Experts of a small language model.
Experts: 32 experts in each of 10 layers, 288 clamped SwiGLU neurons an expert.
Below are experts of layer 6 (counted from 0) of a mixture-of-experts language model. Rows are named router (the router's row for the expert) and show model dimensions 192-255. Each number is 128 + 32 x the weight over its row's rms, rounded and kept within 0 to 255. Numbers have three digits each.
After each expert's rows: "mostly gets" lists some tokens that are sent to it at least half of the time. This comes from a sample of Wikipedia text that the model never trained on.

# expert 9
router:097160129132129146081167137122084115151126160141124117137124121054069154097117064215105138169086084168146171162139180074117119184142138164132115165107150226177122164152139129138114092126073088
mostly gets: " The", " the", " his", "The", " its", " their"

# expert 1
router:134120107097175155170156144172131154089065115096179117083094080138098116085091131157178176108124135148099138104113141165134093103143100122115127149099181113096115123137132171167135122122087077
mostly gets: "\n", " ==", " ===", " ====", "\n\n", ")==="

# expert 25
router:115182115058111139120171073159078149108135098134137150181110061091094148145148139190086109161124126106161145082109117082105104166057134189191110157188194131147102157154071102156146139198093130
mostly gets: "frac", "\";", ")\"", " @", " |", " JPN"

# expert 31
router:118154134097077117170158090057116159073119122123189120182108114089123106171150141185190142132125125160131155123126148160149095189121091136162138173113161209137095155097121136157122133162111102
mostly gets: " he", " which", " who", " He", " they", " she"

# expert 15
router:112122049140149165103128070125094107139114104103159138085084042154138109101137150166148133108114139128099124028116121127115098134127075158089082119108121164153088163183097119134148210156159161
mostly gets: " was", " is", " be", " been", " are", " became"

# expert 21
router:106173116112092116131189150144132184118166180105145123113154116147100160059064122119153151077134116140076100082127114117145130128154154131112149112192156122125116134059190124132225165177161114
mostly gets: "idae", " cells", "ensis", " Animalia", "Species", "yl"

# expert 27
router:135118108081106093100107129137141156144114156112136155135121111103125158111107139128145136078040107128110176096118103101087176068163118155098144159138125142139134124138119115149171144146110147
mostly gets: " systems", " cells", " services", " artist", " technology", " king"

# expert 30
router:170149034082132096123082099161084133053149093136133137114090142139152144149124118140115139176118141122113171110133129102081153113170111144117148151159135174129080201149128154162087123097081122
mostly gets: " Avenue", " buildings", " Street", " Building", " Queens", " building"

# expert 29
router:153148103135161154156123069118159134138092105111061151148143156138074172111128102139095129173108118157076170115109119124100151175138118123210109148122133172108100161183120157136159148133154157
mostly gets: " 28", " 19", " 31", " 15", " 17", " 27"

# expert 24
router:110138074123128123160159138099099089094102145111123128147148102116126175111112094119149132148102116091100148084116152114135117117155185123106134148136208122125113185131124126131151163153145158
mostly gets: ").", "\".", ".\"", " :", " although", "!"

# expert 26
router:151155113071178144112085135120104116114132110164161153129129122126064182166146108126126110158109080116163174080107117114133113134093110186160068216122134136106092139155098102103110115180135142
mostly gets: " —;", "|---|---|---|---|---|---|", "|---|---|---|---|---|", "|---|---|---|---|", "|---|---|---|", " |"

# expert 19
router:112124128115144124152118114121114135124079092112118135132103143140090185152147151153109130138083041128113125079066117126124102146102190131158076184159103097067111117147129145239184137156112122
mostly gets: "án", " Alexander", "ov", "ner", "ova", "sson"

# expert 10
router:179140080135153155158151079097099136131096171073129146137117123144105118120117081106121102128147074145089142111115210112138169124123123121108149167101128140021134127132074114161093138143140183
mostly gets: " moved", " went", " died", " wrote", " down", " began"

# expert 6
router:173168111132140091124102104080082105143120104134093128165125089143066148090084074234203115094162148139102147136097144157147171103165126142087100198128108161121089133161143167150135119149101097
mostly gets: " December", " July", " September", " October", " January", " February"

# expert 0
router:147119083104128098128135130124139167112115104126180123140135121101091142133114144165168148107101157117141150051085137095074148181106173153153093168121171190150047142153156156123175106157120144
mostly gets: " and", " or", " &", " October", " May", " but"

# expert 3
router:089142141096217137137142103092082157138085144116118130129104103134101114086112091136121158161090074117119177084165104092079098166133119139123095151117204142086099132103118160160110137127168126
mostly gets: " P", " T", " J", " R", " F", " S"

# expert 14
router:092125131146097050142125154078074140178104161082078164123060102049101188101162129129109111148107039153161113104154079116096123174165183202157071136171137100081027141095092119143115125189127145
mostly gets: "’", "&", "í", "hr", "gh", "uf"

# expert 22
router:186168080117148109125211111099123104074078157163114161100095122079057144183050136136133053153101137207149118134149167117133116106100145160216136135102166139105116098100140160172121108142104188
mostly gets: " during", " after", " before", " when", " After", " under"

# expert 2
router:145184122052148131101175118120114121076103081105105079091041119123102129078166094113120172138054129124085159107054132138083123219091176172154140180137182123117111107130158127136157140093128141
mostly gets: "',", "American", " Jr", "),", " FRA", "ograd"

# expert 5
router:158147115127131089150154103061079152163060109145077105082095137144103185116137149163181074094145154119125111105083120086115128151150111164164172185170131166113150133132141122150176130121151189
mostly gets: " (", "(", " [", "ー", " (#", " (\""

# expert 7
router:120108119148104054154141132179130163151137157024122152121127121158117127161077092191131128142087156155119177107066109124139104124131133143121138172128158132064089095147203153133144146175119094
mostly gets: "|", " poor", " highest", " better", " Binomial", " strong"

# expert 17
router:135140098061151143147159118135120134111142132145118116177071070117115149120121101120139138150090086106143155119140129157061153137088140132138105122141126121087124126183158128166155188160137122
mostly gets: " Love", " News", " Best", " Hell", " You", " Story"

# expert 16
router:133146089042100097149141090104085145093144112110130134109112100089000171097113138139101097140098093159129164088054189134081145174085094191113140169125168164072115136154142112137141124150095110
mostly gets: " Spacewatch", " ITA", " Nominated", " USA", " Candidate", " AUS"

# expert 13
router:170219090104112150095116123103082124114075144102143146121143089053092131125181099147105163169107126129080173136116115126104172131138137186163182194137136146138130154180157154111155118108046122
mostly gets: "),", ",", "\",", ".,", ",\"", " ,"

# expert 11
router:160215127132135124096108150145087150074116129068144115140086122052097155128061070113151189080128115152149166113173117105090143137076189157199141144117155145120135128143126140134159164136094158
mostly gets: " by", " for", " to", " including", " into", " against"

# expert 18
router:188128152103140156101148121172147146188082131140135151148109166090101179165125109141101140094063127152128125104109156110146184087106140130109158177117118215092123177148106173127105196082098102
mostly gets: " album", " company", " song", " film", " village", " book"

# expert 4
router:116168074104120169160138192079119214118099131092169120125153130162100122092092094183170124143107083113084122135135144042131129103098139142142151148142138113095135179161103166126153169193146159
mostly gets: " \"", " '", " re", " non", " un", " co"

# expert 28
router:123141135147115120179133160091118135109102182141110087128118113139114178170135162191169130121147136135133166099109132075107096176155087143158164157174120221041131141141076188176169107186134198
mostly gets: " sq", " •", " +", " Kitt", "/", "sq"

# expert 20
router:145132085040096129069106106135104148107114103095123086138104135143126127089078138150159112097143100157144128118086118084095150146147126141126137195110116140122135120170107132124147073097084092
mostly gets: " JPL", " MPC", " Location", "History", "Personal", " Coordinates"

# expert 23
router:126150074076088102081117126104107117111135103161125106136125142126127151110057138155146089106121093170088187123134129076099154120132127158083111115186151179115108102142094137140136129111159099
mostly gets: " km", "″", "°", " m", " JPL", " million"

# expert 8
router:106159106089178121190191151150064131146151178149096135111058116143136198138032183151093070149105123178076198129061212136113102162159074134144143160173135128077122189168100189148205133086133166
mostly gets: " India", " Marine", " Development", " Ministry", " China", " Uganda"

# expert 12
router:150175152080207106191125155114074111128081126145151134097087101151123106140166202160123107147129049100135152040116145111044108146098209152116130114173092173113104150100188121185150178158076172
mostly gets: " Cup", " League", " FC", " footballer", " Football", " league"